Weights of a small mixture-of-experts language model, trained from scratch on English Wikipedia.
Experts: 32 experts in each of 10 layers, 176 SwiGLU neurons an expert, 1 pick a token, a softmax router.
Training: a variant of SOAP for the experts, 241M tokens, 7987 steps.
Below are experts of layer 2 (counted from 0) of a mixture-of-experts language model. Rows are named router (the router's row for the expert), gate (a neuron's input weights, with its number), up (a neuron's input weights, with its number), down (a neuron's output weights, with its number) and show model dimensions 0-127. Each number is 128 + 24 x the weight over its row's rms, rounded and kept within 0 to 255. Numbers have three digits each.
After each expert's rows: a language model's description of what the expert responds to. This comes from a sample of Wikipedia text that the model never trained on.

# expert 23
router:133141152168109151136163138111155168121093151164156150124111111116124113184151112092136138155130123117119168095111123148141125112131107129122173147133148142139088141119095134085163145132124117118114087154183094142085089083150110113138143155105136120144125114090144130156167140153160099165089087119148155149128122136142115158138122097151140120157135126097129114121162166096185137144119
gate1:163137148189130120133133146107135111092141173176123113096092131148141099132153175107137121100109121127075119085129104159131118127092123136114177147173111120120118119091108149133138140130110145131166102103140141122121129133130121154081130106129139150144124078147138122104112133149159119169094088095174111148148097120126110155109113127128125118129173145096138160088138148090177142133160
up1:110128139085157150102148119147118122142119084080153147146156130124111149113108085153123129154153125112177112169110134093157138139165137110150093097092134127123143102136177110117135120111164100126104156135107107135128143123119125112158151132131121110148126179113119102152165126132080118103153150164092162117101135140155161091145136117135146112109082106143118104162106103170070128106087
down1:133101143135135106153116115134146083129158139143129105154177138137169122118114169119131140150075148150141151143170155087138139111105124142143168106077140138135136154142112112162164140089125118124123146086137142104163109098161173176160108164086124133103111149161131093121109108100081125118176121163131097108153123126090133135145092139140150136143153152112143152135124074116121146137125
Bare space tokens in table cells and election tables, and fragments of non-English or oddly split words such as Cont-est, S-out-hend.

# expert 30
router:114153188148127144087090132164162085118077153141129142115110108143133135122105113120094092132129124119186096128113119146164157144130109080163111140142149159084159156101099100146139082125113121110164160084128151150097109137118081158133130126130117104074134152113123143119143126125133111129105121113097119114082121147161109101145151135136134157159143154097103117128124142145096109156113
gate1:130101137134093122141130075133089150129106130124129147122130105130134158153123179142168078130134147186152159119129125094139145127125066173131138126121137130105112109128125157110130135136159151131126083096147131173183131139105096155122108108112157122135128138168101145150116119126148129130107131130102105108177084134093136187099116140111112151091138098155135103148145086127161174124127
up1:109111141152095160160154044134127118162138132155138106143130142142102147106143141161150101101126136148148115109116156140137120098100108128142097139079123141117137058131101159083134121141165142127092147134111150133177134130118157159125101128124129114153173071149120142089102121137112127128093145142115105136140104127145104178104117171111122128120164151128126153139136124153182155110112
down1:115144121099117149121151083103122121160156126160149136113131122121115170120190136162106142104124095144123082086136120093123123129143156143132098180105107141120117083152081152107143121139103147120102131146117141131163124113108141168126137123115184079151138083161125172108142113148131108160114135109098128126133121134146060163110113094099173139126135100167129149153119107140147120116118
Final vowel pieces of Spanish, Italian, Japanese and other foreign names and places: Feliciano, Adolfo, Castillo, Tournai, Xi'an.

# expert 4
router:125170124117141125091125158111075099158150132135114157118151087123139115095086126107157102090097114101101114097111146127124091106149134146129166151163110161121117129097123132165082153128117152172111137114092155111134144128137111145151126120111088089101118133133104152116099114088090148101130152080128093147134112101131118154134144099141151101122109088161156116102096089150095140115095
gate1:108154143095146132125133183125118150164174118115136104127136131109119140125123139114101093124108093135143147177129123116092116129138170149140140095133132120090140128150170097132090123129152130065158130123118079148139116121134135136149124144106153133129130143165144142173089099162129126159144099149160116162163127133159090122154125162138186156083149152105102164106094118102139121177114
up1:141108128095167110073135137157116142136109120112161121118123119113127143091130140143129104159139128137132150178120112113115129141133206142143135095147144114080122108168145089115108083129145103086154114133124153162129156115125129132154161141118128123141115155167131174144092114155152144191147138107157115100151119161129164099126125150144175128118134162092082135123131123099131088159099
down1:117135101142120133082136123136123158151093091118114114140128153144125113113131119098113064130154128140152139142138112109131129121147156123142143145168121094093153112128184119119147129146138152119135136100175104151129114106106132137129092130142126126123175133133116115175164105160154100178168156103156162153167134153142087141095126139124148126076155135138038130131153114089129100126140
Articles and possessive words after prepositions, such as the, a, his, her, its, 's, often before own, first or former.

# expert 0
router:071088161091129119141092099120094120114129114132088116108139162083088166096139122146144156171102152103110133162130088157131136123127112122128093113070150156101143131144143106143161139129164142130128106138138130117135108100118074085169143144115164160110138125138176106121098135105087126130134103102098151130115141152133084097135150132156141122137171115159127111134101141145104145117105
gate1:162139127131184116131139150083107181095094116145138082113136145139105145164080116126124131148168124097135154122091141140108127107148109154112104065099120136144147095119107158075135130106112156153124163161151123139160131127124130120122159098127131104118182135116130122135149129126158144152102143135148136106135137103119137105124109158125165087104133109109100117107085139062170145137100
up1:117105112090156111119120145114101118117091127129106163088096135186070139138129143138115120136108172130139129153112129115101115126125093136127164108141158108190162143150108158150158133074139133129146120109146127135164129146108076157161158131134146134112126145130183112087136142126119126086094121128147120134131122132142115123127116084116145147105173184173162107167141150118134131100098
down1:116133142090105156125124132163167162143116128117113220122101097139150119146123130148134107100134135139125155081127127150082110084131118135128127156104122104111108173161136111136124119091150118142130089133134087162152073158174069109111135139134151135101110123098162155118096099152138145120133127099116147159136127133134105125128112175132104132132162094148125108174127126146100109140097
First piece of a split word, usually a capital letter or short stem after line breaks, brackets or quotes: S, St, Bh, Res.

# expert 21
router:089086130130117151070157094144125119173119120123172122125126145137135140122084172107125112104050133113110131176138170099151147124138153128097124141124104096090140148158114101084177127137125133131122116120144121143109141144097145124086092108135091121141127149170121112150101123113093146123119151144126151145103104170114152161108089146131113135152126137117148088153151127162142165103125
gate1:137145177107108140111133123110125084142134169115157088146129149138136120128087128123095087126106145123102133187123122095176158156121168098090134183139094091131113155129115081109119124094137140113122137101107176145141189137083084102118130091145119118131143098147107109160128131130122122153099130127135129108151108153145129144107114120143105104120135135080085124143128145135177126117151
up1:167160146148112158118172124108119081145102158117172099139113144121120126091113127136132093119099129114117125121114115128173154124126110128133114166124116118136135142109147089136126072154104119100149132081126152172130215154079104109126135080134115105120151102131105106174112090142094110139099126124122138105146102161112140143113099117107132144111122126077089161134133133142165136111109
down1:124082144106143155149101078132123123116163105151119191168124114100154107103173144168118130126150102105123111116093150142117153140104168120142142109132147144161123121119148137162125138140132136095151122110118154134154141118168144113161159160147137105152172150142163127100096131129130112117107152103149081097137167080183113156101132102164137139116086105142168141135167132108130110140112
Field labels and short values in infobox or taxonomy lists after a dash: Born:, Kingdom:, Died:, Density:, Coordinates slash.

# expert 16
router:155115146129147149090123123116155144114112134150106109116159115116107122168142154145095141109162179137127146117122132082125135158165145149135159119099075125108094103180158122117150126086184122141090155132118107150129170111108115128144146089069109153143124166140119140145152121150117104150190119140139116120145112132089118148146139110089099137141161177115101140165102126121149108118140
gate0:132149144127115133142104139133106128122135146160130086111139135100108133121132135096175128129098151110104163129145138105086153158131124114115145109151096115095125104167132100161110112135112107120101121169140096164132169148112122143141150115112159178138111116120134145091125079037158128147131111091126054095158119148142169133103137123130100140134133088113134155122131144162085104132142
up0:094116144121103142131114160111143154097152126163134126106142131120105117132121114127126107118121151121092151115099088114118169137113106133124171119137137104147137114136142090152112104112115107159105153135113116131147152149117117144082151104162152157133058095140147183135122072070120119126116082113162052109110156157152166107151150135114070120144131132143110138135115146134114096155130
down0:135124149141167139149080116086149115125105096152127099150085135115150149083123163156145128112135141067140119118160128124114148165139117084126144136104110107140160111166173122193148125163117141164110132171115079146111162153123134102149129156137139142136158115135096140115119107085127153112119100128129078120129134157122140147147129115124107159183106146097137133102129131141106078141150
Word stems for everyday society topics after the or a, such as colle(giate), human, tax, business, public, class, confl(icts).

# expert 26
router:112116113095118138140154115128131093137062139185087106132125124149134123161109129142136149124147141103111146114088142157087142150162082145108119127107119126100123105120147125129192139130148135098178126103188094150150110113125119123163072135098149133138158159140145132180130169173145161136156124127138142149154135133115146097120135167144134104148130154124184132133099137131141142131152
gate1:199149129077154137148148141121095143158099165137098140139136086139084113120128101123138119080146148119169155160098172100130148147168120159144135120152117117135101089124091107129125151124189111129157135143107114114146124124126115171133106129117159117138141123166148106155138127161158160149168134131141137149165130117129150116159137085119114145093099162114108119130182132126113092108127
up1:194162132069172138144165157119087153147131144138110140138131088150105121117122099119153111115161150121159170143111162087139144137132117144136123123138127107118089088118093089120107155124185109132166134146098127132142125133111113151118130124102150106167153137157151113166150117144161176140161149137109154142147142105143149128162143086130126135093117173123102117121170105112119091116115
down1:087120140132148144133134123110105129124097117143156178131125118123135174144158070101131076144105112148131121117116114113065134103073116125120143170114128113155147102144172091162149160119150113109105127089159099150121109158167086127133099124116110102144174137124149175130108113149147111135128080157136124086127130170143131125125124135137150151141126096188131130132120112111103167148135
Short letter syllables inside foreign or unusual surnames and words, such as re in Schreiner, E in McEwen, Re in Reece.

# expert 22
router:116130127155132165085132137150118139178146159089148154114143163144146119149140134145118137124081089161066136140149161101100100148121107135109103113101146073106096148145097145116150127121129112111167133126161091139106096154131156127141168138137114137174180135192127120112134105084103134096160122119115133120121132168137125151115106124120120151122100144133115096133157132152138169115088
gate8:114126140115121128136146112070107138109125111139162156135099150110101143095148166157116156167136127179046132095143153151092137136096083145127106121130129103123155132176117136134133136133096116132094114125112094146091169157147134104105153139144148160148144141139141110169099154153104145153155124104109122129134139162137133121140170168095174174139119095119118125143107137130151167151118
up8:151153127138103148077118134148142138121126178122136129145143113144132143163103093139159122139131141089179142096120067109183082144132152111114156137142138132058126106087158121149111167113133123154143132138079130129114105130168114149142092090091145119165120115115151153136149082147114116126114108148163138134159148091112120143136147118138106088099130103146150132129136118129103120131074
down8:116176155129136138155116120126129134153114074138128153160145133122115161129102119113100147139128104125141095131108108154152114134081155176122133086155109171104175139148101134120145124112146109148102104128170125140163065103157118151099125132111165093112149122132179138119149130133126089136164113119122148149094135094102094130137142152168068124080101125142161116156146142103122127096136
Pipe separators in tables, plus colons and semicolons after infobox or taxonomy field labels like Class:, Family:, Type species:.

# expert 24
router:155113102159115088123140108113129118110152150133141159124109093149156087105142111149093156100153112124088108166116126140088147121094109158119127123126129110150160131144100154149110144162096137163163108127099137119142121148146143147115140072146111110159126159165139166090109109107161159154139119143168084120104158131161157156172116159135121131085107095157145106107137099104110083139148
gate8:120138149127126100185116060157102141154153148186167122104115127136122119156133159146136117145120130157151082163155125121150151113084129114107136104129134134125081146124132096127109139142128113109091085124117077121142126062183139086114172101094133117096132110159145110151112141119150156140122117124127136103110123131160113090148138146128108133097180147124107158117120143128116110152149
up8:124118155110128107190109082131100130167155159153158122118112110125099120135143151143130106131090141153148107158175120138175145120102111113123139094132138137142079129143113102130101129154143128113097085149112076134144153070187131097121195116099157114109132116133122113146124135117161157157119132136130152102112114121156105116150135117133093142107193163123122156128160119121119118131153
down8:135097127139134147124140145129145111100138084125159198140159137152132116110132097136154161177135122102142152115127154155146112120137179154151146163124106102162165116127147155150154126134131135149150141153145152116078100153103133169135169134138129118165096156105101146157102150155108140113102152138156126118115095167137101125169161141128178109162120103116146149129193091120128128114146
Line break ending a list field, table row or heading, as in taxonomy authority lines, track lists and award tables.

# expert 28
router:084150138155120168146118154107113153160114148137091165155158154150108140114115114148136151133092106151131179113164109118125140123125108079111135109134134096106117102177079140142166108139162130071100126151164113144149154099153149136088150149125156129108110131155095124159129153113104106099121121152109168098127097120127101092138090103136130111148129129144122106155150173113121166114091
gate1:144137138112084127139165176093144124085148153156143130112116106175128126085133131115076103125140138139178117150117194131133096116151146121074117124102145148147140108136155160112147142124130118126088138156131110153174150149149102123152135079126150119107148127105143168172141168136142103128160134131110192156137143161136118124093154145136092142151131137124156143145124149170124120145130
up1:137153172112103099166145164110141120095128138191134165128110110171129128081107109117116107089090166160131136142137143113150123121164163112111151144098143155129113072126115135118132119127097140143084148155117094146149124139104091118143126130101126123111147104105154131148153151157138078134179140107086152139118148105105144153096149125133097140150105128110112120157123196141119129153100
down1:128154092117128081133123142103138139061132104164117171148109134145138147108108137129134146130115159131106155150138119198124136100184190128108127129128147126100107115138141118106106138134122109182137135103118140121139130173123086128137131136155083174088159098118149126138134160135122084145110163099095151130111187144162136128110129146126104135152125153098159142164154103117112141126115
Four-digit years in dates, infoboxes and lists, such as 2010, 2006, 2012, plus other digits in tables and headings.

# expert 2
router:130145187138138089169109148161121136105160132159110098162106126134145137149169127161080136165130125147100120175137090145139106151104182103109164146135114136138126125124124147128113108161161129103102082127075121134155186104122134128115141130140111134103128129122137109146173125149137094104109053138137145109121081111113106147120127132130120091173149170120136154133144143127138132119142
gate1:175135115115110136083115126101137123089102169120132139137167156161140123144116137129150131165117124129131082122148083130120140147161145099138125110083121135139088116132137155138093094103152127178188125127137103097156171129097129118110156173108094126118125109132168116131162127118146113178119147098125132173110149091106153108134137117144079150147134137110092159127137164161138134162092
up1:138121089134143126098121131134107113089139159128133136106149134130162160139107146149175147120120141159128114127117047117143129164129157111138119121086126136116104158122141147130113104126106125169168129110169119079155175163105116116102162150135126132130093103141170130139153144094139118164117109148112120178076158121139167124118115113160081177145140141097110161138129114140158103160117
down1:078146154128130096158135122139137137090115099116126152149121063119146105141115119112147088119166092149112109130177136146118108135105171139108153164106098111119163128069125148149105107083152134151156136151114110089113116119156153144143168116113107095149147117137176153135116128142135151120112106121146179161114164120145084114149108109146120156175137114133122161096117153092142106138124
Country, state and region names such as Australia, Canada, Connecticut, plus closing parentheses, quotes and year or number endings.

# expert 29
router:152111121143115166123106132106119117159086108080129166123114140169079151156092130160123137166137159110127164140168136124118098132130139125138151155149071149165116127133163115114124111155149138162111104136125142149131103134120158150163143150091125122135103155101112167146185131143142070093149142099103137096150113105123113094113159154147155124162101102136090151121122125115178118145129
gate1:138183159143133138103121137154111128155161142151099131124123132129141148112132115160085126139146139153173116155122143148171163115148067136123121153116086144170120110131122145086128136110159110131120117143130101116161162129145097131164117128151124150145104124115147139124157138102151107148092140152139092123134098107141068176104135115084093124135147134085172175134145119085125075122157
up1:144126136138152128132114135131117150104172115119124071101092115156154118088090125152139123100134126142140151140124141084140124132099106142149108154145089122146174121122148120145089129116130115113112143126123115112126201157188065110109119124199124159082068106097138092133124135136161099113128116135100129172118128151131132135121148133163139161123140136124130114116135121091124090165144
down1:148149104141122134174108158102126137120146149139119110129076133162159081102076137168121101132131107137144177194144149120115095106100138147174108132153082125185127099149133134132105140146128181120144143116131159125167142113126141102106161117163118143094128156111108098147136122124146086136096134134090139136113143126144157163141075120127143129118122154158128117097147086137137141110150
Numerals in table cells, statistics and lists, such as 178, 149, 46, 23, often following a pipe or colon.

# expert 25
router:134155126130128097156135132151129095128149149108152154100097100128148135109140136167098100149169111161108101124111111114130100129132191156104147098150133115136144112104143080122100096130151160145123118133076121141160121127146139111110167158144122091099154102131119154116130092123130154139098113143189093096166130099142139165126125091084106105087143083097154166119144114105134125105155
gate8:126144088105114125101103134142137186160152097127099134106079147159132097150142110121116136137152128175131085123127119130106145152113174116117102151169154108154173133101149144131162137150128119147132162106096134133154114119107136120159139115111124146178141160123118057116128123098176119104109141146168100144139108111140116149090102136119095146157085118135125130086167144157146139168139
up8:145163119111076109108072157184128149150141139118110108122073131162142115135172094135112154112144166160120124157139112146126167155107180112134139159140144089143138131105185122145149119172129126133114146139117129133163127118078145097154143103143116132113155103133094110116102112102159170106138147108132107118168113095132130132128113083135127126157094126132119143136159126148125160162171
down8:125102134177164127153138090130126070079146190157149120159152119090129135100124139157163144131118132094136152131127140128142099137142096140126156090098112106116082101155114119116117146095136140111114096159142116127102130134136122092122099144138123105079130084167138160138163111150125146138139097095116146120121156166142136112162142146110153092118139145120139133172085097104093092104148
Full stops ending sentences, often fused with the last word piece, e.g. government., houses., votes., 1998.

# expert 14
router:050121151129156103129130129171105174078118113130134120124067107184137118097138152108090127103141156140096122119148128058114090173119117142130140104135093129095164159079124161127131135089113108099117127143125123146128141140129150108087120139102128126109169144121129072127158177113123112124111122102134159112125135127129135145140133123073144116152148128120128138138150134099127113138131
gate0:092137141109165163111135083188155154093151118130142135143146097104161118128088151144127105126138161139121154106151157094099121105137106171127100098091110119144132130159131111096122083123122125158109151135129124139120180125108148066100125111163173130096103088103126137122176160131127099108103126148148120125175130127143123148127131122134146113123161086074116119157128114156127147160142
up0:087134136132145136114150084183161156097147131120134123147149094126175107130072132139115122142161160136129150096134157122125119105130098153142098097100117120132137118154143098105126076104110118145104140143126120132108166156101150094113117114162177117097105081088136149134174140109097105105110147144156134132176120121139138143119122123133140117133168084051121102157132123114115150146129
down0:161092099094109097180155182131143138131120098135134161154110129127095153120147073133161131131130080127130108148089146132123153137104125118163141099163113125142107098124153152140130126161120136095132146109139138127159131156124160144127119128146146138160145107102130169100136166123144109138132093166147161132144113113165169126108173151153166104105124169141150120115163162157145104185158
Inner word pieces like g in budget or Dodgers, -ic, -ical, plus simple adjectives such as dark, short, black, young, Gold.

# expert 9
router:088123134086114087165139123154151128101153134172099098146124148147094115118187137096103134102135150160138174134140118099153144113151117169194137146138141155114139151132141093146136104128135093136125154167119179126166170152116133087139112117110136137120127070119159128100163132148126172147109123151094144115159116140123130111121108098148113129145147126156117162138129107086128120097157
gate1:146134142182114101160055113153116138104158152140098058160130117098150168129093129133158117108123084119146121128129142113117117113120143139164118164131173136102138132143132119110124134131120106116112131131092119112152089098133133107098072112111140148114153172147095122116114125117148135117123118152162093136157105129134105142159185129136107130167154156070111128079128134151142133128103
up1:146164146125141116120165115072119105111122163137103167110126137152133148160149115159123145154107176156122126114142112171108154093135136125117169137127083128158152104103160103139140124157161173130126119131121145118137128099115129154134161134118163148167128111127154136089130098121134108087168114126096179134111149131091146131117093130131141141070151099168151150167117106156111102174164
down1:117121104129087166128148103152158128090163174121144146120148096096115108141136114136150114123147151122117135127125110115098133098129161152142108118113135095140164150162127106125145108150181100120137163170126152174116172133089125134138144149088149119135112111096112141101100126120132099152219100126100100103149145101143147121112127127149127160153151141119122182126148115172131158158157
Opening letter of a word fused with a preceding quote, bracket or hyphen, mostly in quoted reviews: "f, (m, -w, (E.

# expert 6
router:154135104149114098084131114151115149148136100145133131152142146130145126117122115091162104113110125087139090104150130058140117122106116146089108137162137114131104150141148133085127107095102126147097157120104115080144125158158130123156177157143123117118121114117135109085162130142105164110116090092098085139077139105141127148169114171126096090132109118104101155190131141137112127116145
gate7:141106104139108114116138113130127106115147142104128119134098112126111113145135139101119124184140081120153127075135141147108136162114138176137135121103105090109139157139156104198072110092078114117095157138111114139144097109115130147155144146088134137109157131131128129111120102126150128117190151145097118158094095133126099102161097150118083131151129144112125158122132095091144191141145
up7:116104128124123109122119121127114093112146161104144124111122101134150128131148104121129101201149087105145118116152114150090142174120130182129157090114099105135155152136167150184098141115101129120095160165120119131168132107139133142150152145113119138110137141127144109105109076150178109156170125125097110143102116133125131109145087148128103142166172143116140176139149145105157184138144
down7:109145119161133172071160108105137141137108096146130151139139137119122173083139136118124123108156115145127119130077138126143151095154123083115113172126146167161130142111088114108176149146140094104127098107145134159095136136143164159117120128120127055117152084133105130128136139140085144098096156120164112109119132114132096123122127106129139111081111141124096078103114151177143109116113
Conjunctions and relative pronouns linking clauses or list items, mostly after commas: and, that, which, who, but, or.

# expert 17
router:173055122108133096161112184109156124104156084134112101112095133116110103115144150156152120105101116128101113128114129121120113144143138168139097134173145089126103170100151128114099120149122125137121111132100126144151154087109111113126151107093131093088151122120158080130107186170160140120160149127106150117151134115152161156130142136128172132118121151073109100134151122124146141144128
gate1:139138130120116132097128111143143125132119096126126134114165144124080160083128147188115142156112115121134126132141094138086123166118087107103159128127144134150162117119099126143143149116087099133151139101179121149140122025132133130101114132099161116126134120119145125050134105151118144160097118161142133132133094140153114141125144123112097113108104114162097108125089174145119145158115
up1:105121116135140150168139139108127145107138094127111082157138082131146141170161101125158116186164144131121125130164097129112064136118136152134125148119134118058168119135142122129124107134125126137114098085108169130137103189142187104112167151139084140104111144120157123168162117158150153150131099131123169118145143135140109133104119124109129125119161126128147127135134083137172111143149
down1:133106111080109147133111194090141148128119137116095129108103090113169123154099057153135124121169077142148116151143132135102105155141127119125122121146108116128155182101122095138124101105116127111117086110126156133150148141128146123141111132112108105067140132101170138162163122115131120118123133121099145155160135066120122116139128114132130105154170110156119118128125098126161143151191
Adverbs and auxiliary-linked words after was/has/had, such as also, not, later, then, to, and -ally endings like mentally, accidentally.

# expert 20
router:148146135117117121109151122168152148138140124109181081156096158101073166118093122135131117156132110214129119091165123113147151117101133128102134113139144139112132150157146152138114104125188154113088139111108107105130173094136142107112118126147119150099125114110096101115165130112115128174133084142118164139122110106113162125153130140135134132127137107116187138116134142139111153074124
gate1:102134175116166100120100122125091144124148178123105090139107121179162134154117137127128124138093130156148133128148125146101101150128100138105099138091098129097146132147177113123130150149135166096137133117122164112146138113123119120125174146135088118175107149101156132136142148099091136117114075098136091116101164186121149150131169131151110099126146117161169135166099158113164128106119
up1:179146127164134165116142119083175131125140099128124123147115098140094139086125104121125116131176113147111176123141129122131170101103100082127109138172091148139116100088142168161161118107138064150143142134169126147081116138096117096116104133130143146105155118120091133126134112174157103113143163152132143127125146098131127092137128098114163170128138129122108132085115088129145103123124
down1:140156101176103150122116117112145111149151163106147124115149138118176126130106116106091080146118103164115110105161124123154145127136092107116154129173138117144095134139138152155154122098140113143163121167109154166156124113149186100145127099147149082130122110158138113148193152176110141193127141171150125122150147140119122110135138115150154108119176111120122126141106090161134145145141
Sentence-opening According and common verbs or words in narrative prose, such as began, moved, led, due, up, came, went.

# expert 11
router:159121082141123108148124120102146146085102138110144111125151111110110108153149138086143099115117120151102120097151088130184180112144139117153141157162113101121136149136161130145109167094165080120126075099158165126148122129110125139098109092092193141148128107161117107178170116120116127139117120108106170128132100104115138111121113108129147149125137114111132111145094160124156148081130
gate1:116115123154088150147111115139128162070170134104082154100133136090122158132138132158107149133130160146110111129134130143156123136096120105149112131112118141098098145123113145134096114141135132129149066105125098129111124125083145107112135084116157130167105189120094082148115139152149120166163093134095153133094082088144099115138129147168122146175114166153134127117106124140108138140174
up1:085119170132158126098129149161114079162085138156122116116122105124165073133123083108141102153133145110149105158106084141105130112147146163109132105154134108137147122122124119112168161097125116115130154115120144150122105099125085140142122142160080148111137089139148124118130151100116115094057154128112110154174183165120128159128152120127103100106159107122118155156138121129136139115091
down1:138131122127147149148144164114138078102144097162154089129157129130125137137080127134078139160084155112111172127117137134115103144099126097107126155155097127132097168065116153128115131102119120162154067107128118113143156127131126147163099160185153104163120121117115140174134112109087169110091167106085094137156134117129131129116118143084119125151113140136114137132125133139135128100105
Opening pieces of longer abstract words completed by suffixes, such as aggress-ive, success-ful, eval-uate, exclus-ion, support, process, in technical prose.

# expert 10
router:120122107136105158112115136091132145135136126094131135130136127102143105127114154130102124104064096163159107101129166115130130116150157143137086139141110144141141184120152133150135135146109126114136129145159082127116136164133131157161112144075154109147127128170158158147120125075089121150118162141098113106126121124065144129124165098104140149115107087134120074129135186187135109151126
gate7:135084120098134128152103084143150089111115160121110100087144118116138117126190086112136142135122131150101137143164127137118135110080118129143133141181170117144106144109068139138112187121159141119113136111100126116127142128116097089112116122111152129128156097149097127148136129104100158096070122148141136113138111101127152129101115125126065107096135146098102103172158169149127114100130
up7:151182092109122122098138128109096147115112123126185167150103137154132120132087135125120159103137148122166108136095138105115142138124140115110138129127118141118162093114163146134135118178114122120152151152104101143136155084109160140120113102152125131109088154162138136103133130190142085121158119097142078130107144186115107088155116115102148166096129140121164125126107133109168123177161
down7:152112095112070123124152144111132102130115151090155112103143127096129088125133101138097127138133146155132107138150113096135181143103101148125151115146093162119148126114139116124131164112152139156147178171084168093107107141114093123112131148116151125144112120164111071149120121087118096085121124158113142115151129116142100137149190109107144130109126135130156118174135135173093085159137
Main verbs right after a subject, especially is, was, are, has, contains, includes, as in article openings "X is a commune".

# expert 13
router:125136118096148135063109146123105131150067108122157149108141128137103146166127102081128156119128155131137119113137130163093132154101113099135135111142093135154144200124140083093157116095151132149122109154186147155111077134120117120130107140107134157169147121114149108120110169173141124134131141117150157128108110149142091133132114121136114172134170136165123150110120136183116157115135
gate1:182108107135115166086147114133094151110082110150151180161128126121146161120122152088118131128126128136129117138171080166133108140151111116135151111127161123126128088130133155161178107120122109129129125170140110106129096123145188131132132073171129119171146146146152104123124090125128139140165102116111150128118120140132131124112119095110140123126131123088115174126151126143195170171140
up1:135094103141142165116149135106100162145079148175162152116095130138135143105114147087110101135101091125156085162134085160127140118155115139135162128105125113133114086127136154138166113126142121132132094147163100102132152129150163113121147076138138119088124113131162113132143112130133132124112122093141166116103079147118168118148110124116143091122146126144105181150106119124184185143166
down1:162139143109166142158152138125134100096122129113175105118128150128113125159150124144153117184140144086130123159159131127163132173112166115155131160162121122165184095103126117121104113113142094174129140128097116129183115145125172124157134127144090120117130135143143133104136145135128157079119117159166134104102085164111120155144147154122164150129141184123084102123131141140134104129087
Single consonant or short pieces like ch, z, f, b inside scientific taxon names and foreign surnames, e.g. Orchidaceae, Picchioni, Montefiore.

# expert 1
router:135107151151144169108101109111125118132105097116165128149151112124089125155104129078136120126139155141133124108134154133115102138133135127098131096101102158138161121139121096104153136112160131125136146135175095166134115087107085118130088118094113181158173173113121100173131121119168098145136146156080144148143148133099103132116144092126120151153173139134142124130082155161184148116099
gate0:107161127118126137115140146124094144137145163119099100124152119144165108130097098134101132150148128105129145108109151106113069140126088136092103161112096163137088159097112146111133128152108121118123172168117136100148140189130127089147157156144115147136115173121133132146129130167117125139168108161099120092070114122095087104141150143145097128126147160115098120111193091119134108137143
up0:110108091096144089123156080158121109119111149159156089115098138151138122142162096101143112135119135124139114156139162135127139126157169174164120124119147085120130126143140165124110134127119171167149072111134145115179120128153103129121128086137126098128158106129118085165116143089137166153092140154149152124119082123127163135129167139170145114100142141125137180142078112153109138128126
down0:154105119178100126167190113161116133178112156120142134091107146157118155138152075121104148126141121108144124154145153201107134092166160147131153153106112118130166142154149166119121125117114119132097125120141123142160141162118132156112124115139166101125108133189116086126153130146113109157103130104124144120126102100108122151143107129134089134143124170124114138080091123157120155106107
Short syllable pieces like ad, ar, ur, im inside foreign personal and place names, e.g. Tadić, Haditha, Yadigar, Thurrock; also " of" in proper names.

# expert 31
router:171101138148120136121109163140139116127121116105139108131173111157085101118140168156111142119155170126154130092117146093112111118184143130115116141102126177157156101171157138132137157121194099147103166172115149118155175138102126105129138144115112144108159142101124131188164117168139139124165133147132138165145122125098100107139116145102131154104150144108097138121083104125144110116126
gate1:163121191125099139163115164146136105132154142131110140138174103116118145129165131165090119110129138079138120155127139109141107151133188127128122131117116121171109141104109140116141084141111147131102079088145105147121159133128132125137131134178104147147111123065128083130098119188137153151153125134129154104119150148143136151111134154101121118122128151045149145130139134164146140148133
up1:098114111117147108048149114110123113120123102141106098127096131173105135108107114069152139113140146137105130090134169108122142154125091126144128089114142155068100142141120127155088198135141096134126146153132122091148097151125101127137107135102146106119126176123130135128153148097098086116091117135144077117153113144133134114101110132151099136132172104143110138091097115127106141124106
down1:112082097103152162130115114131105114080125125114116128167115147143117117121155124162098170114141163129135089149149118129167092118138133158136150117154160091142161120166165101107143148117142105154128111149120108099110114091132175110120094138176104128164160101165124105143147101139139133176143132108133126134096094122112080164189147104124157126136096137145126121163150120123101112149092
Words in sports reports and tables, especially American football and racing, e.g. running back, defensive coordinator, scored, Busch, FC.

# expert 8
router:095091114087156118129169114139144155147130126123164097162098170162163131115135131125129127100165132105115116137112134092147094144132119144135164117128137115110126122140152127118145082099144127149114139120132160122187144089127082119118088137107107166102130112140142100112114122094124065118113132112127173105138122114143117135142112074085163144167169136100101182139148144088122140164122
gate1:139160109055138165093107107147119173160132159128119160132111113186155116097130116111087149109151151141155131114147117167128094114144162086108128182131116114130153120081123098127122108146151121142099078135100122140108112166133159102150140113136132140123136109127109160163153164137097145168116129148166139155139130105138135125113106121127119119100152166086167147121144118115131097173117
up1:133136126177145107135127134132119095141089106109158086118139141124096138166123134123191136162109150133124103139133188129165164110091142159117132106110175128128132100130099107122165142123145072137122178109131129148119138153088096170103116146102120132143107118111137119131087099139150153106157157141102098101097159138133141131173111147088124158107123153144151135172096129136121108084133
down1:086173153127124129124122144127125111166147125123122089123147144130117139139134094138088083123184142156119150136128083140110141152125172189100156170111124125162128132144120128147123120134123101111156118148166142130101112097095096129117133091155144091090115119121102119141143075149128136147090157125108157125097149093112123127123154162160132146167089131155143140188132113141159167091126
Ordinal words and suffixes such as first, second, third, the th in twelfth or 24th, usually after the or his.

# expert 15
router:150151123087157128088068106163171143112135125095160083111099156127151137128139143163124103114129120122180107131126102115120139136134169132126130117141148147134125128153109113154131161150158089104146130104145128096133197113129175105140159060162108104138111117131136143158164118148122124142120097157131106145140130142118126161097153110122124092113098130085105128099081108141092113137107
gate8:149180167124086120132102109093132126124137131143129106128114133129157123138135111144118134138118108148127102097100182131093146163153134135130140150126144116148115094173129104119113157165141099136131086131165104157171174098139094164109136122151065167132116124144145126069123117170145125132141119155117115149114107119158153108173118136095113168097126143168087155125155158145140134145091
up8:149105131113159129113157141130126132122142148104099148131135090084173114177133175143131165128166143101123133139142122159161121071118129106115133129148129100114151148111105168152129106122134138135146080094164167115146117083141112156143096093112171113165137111119105108131136127068124126144113100113131115085136165139143143106117134112147170131151146081109135156174125169143099165118141
down8:100145158114112108069106120082094118108169128056137135135153129077126134109153125145126100165118105113155119091115109161115131146147174148085130158157117122141153127103129141159090135146120142137135116179097116132156140132129157096128169125140147160139119103165156134091081122157125116137147135108115125117114101108139141093170131130115107104126122152175115114150085111087116145131112
Verbs and participles after a subject or was/is, reporting or characterizing someone: described, believed, found, announced, said, named.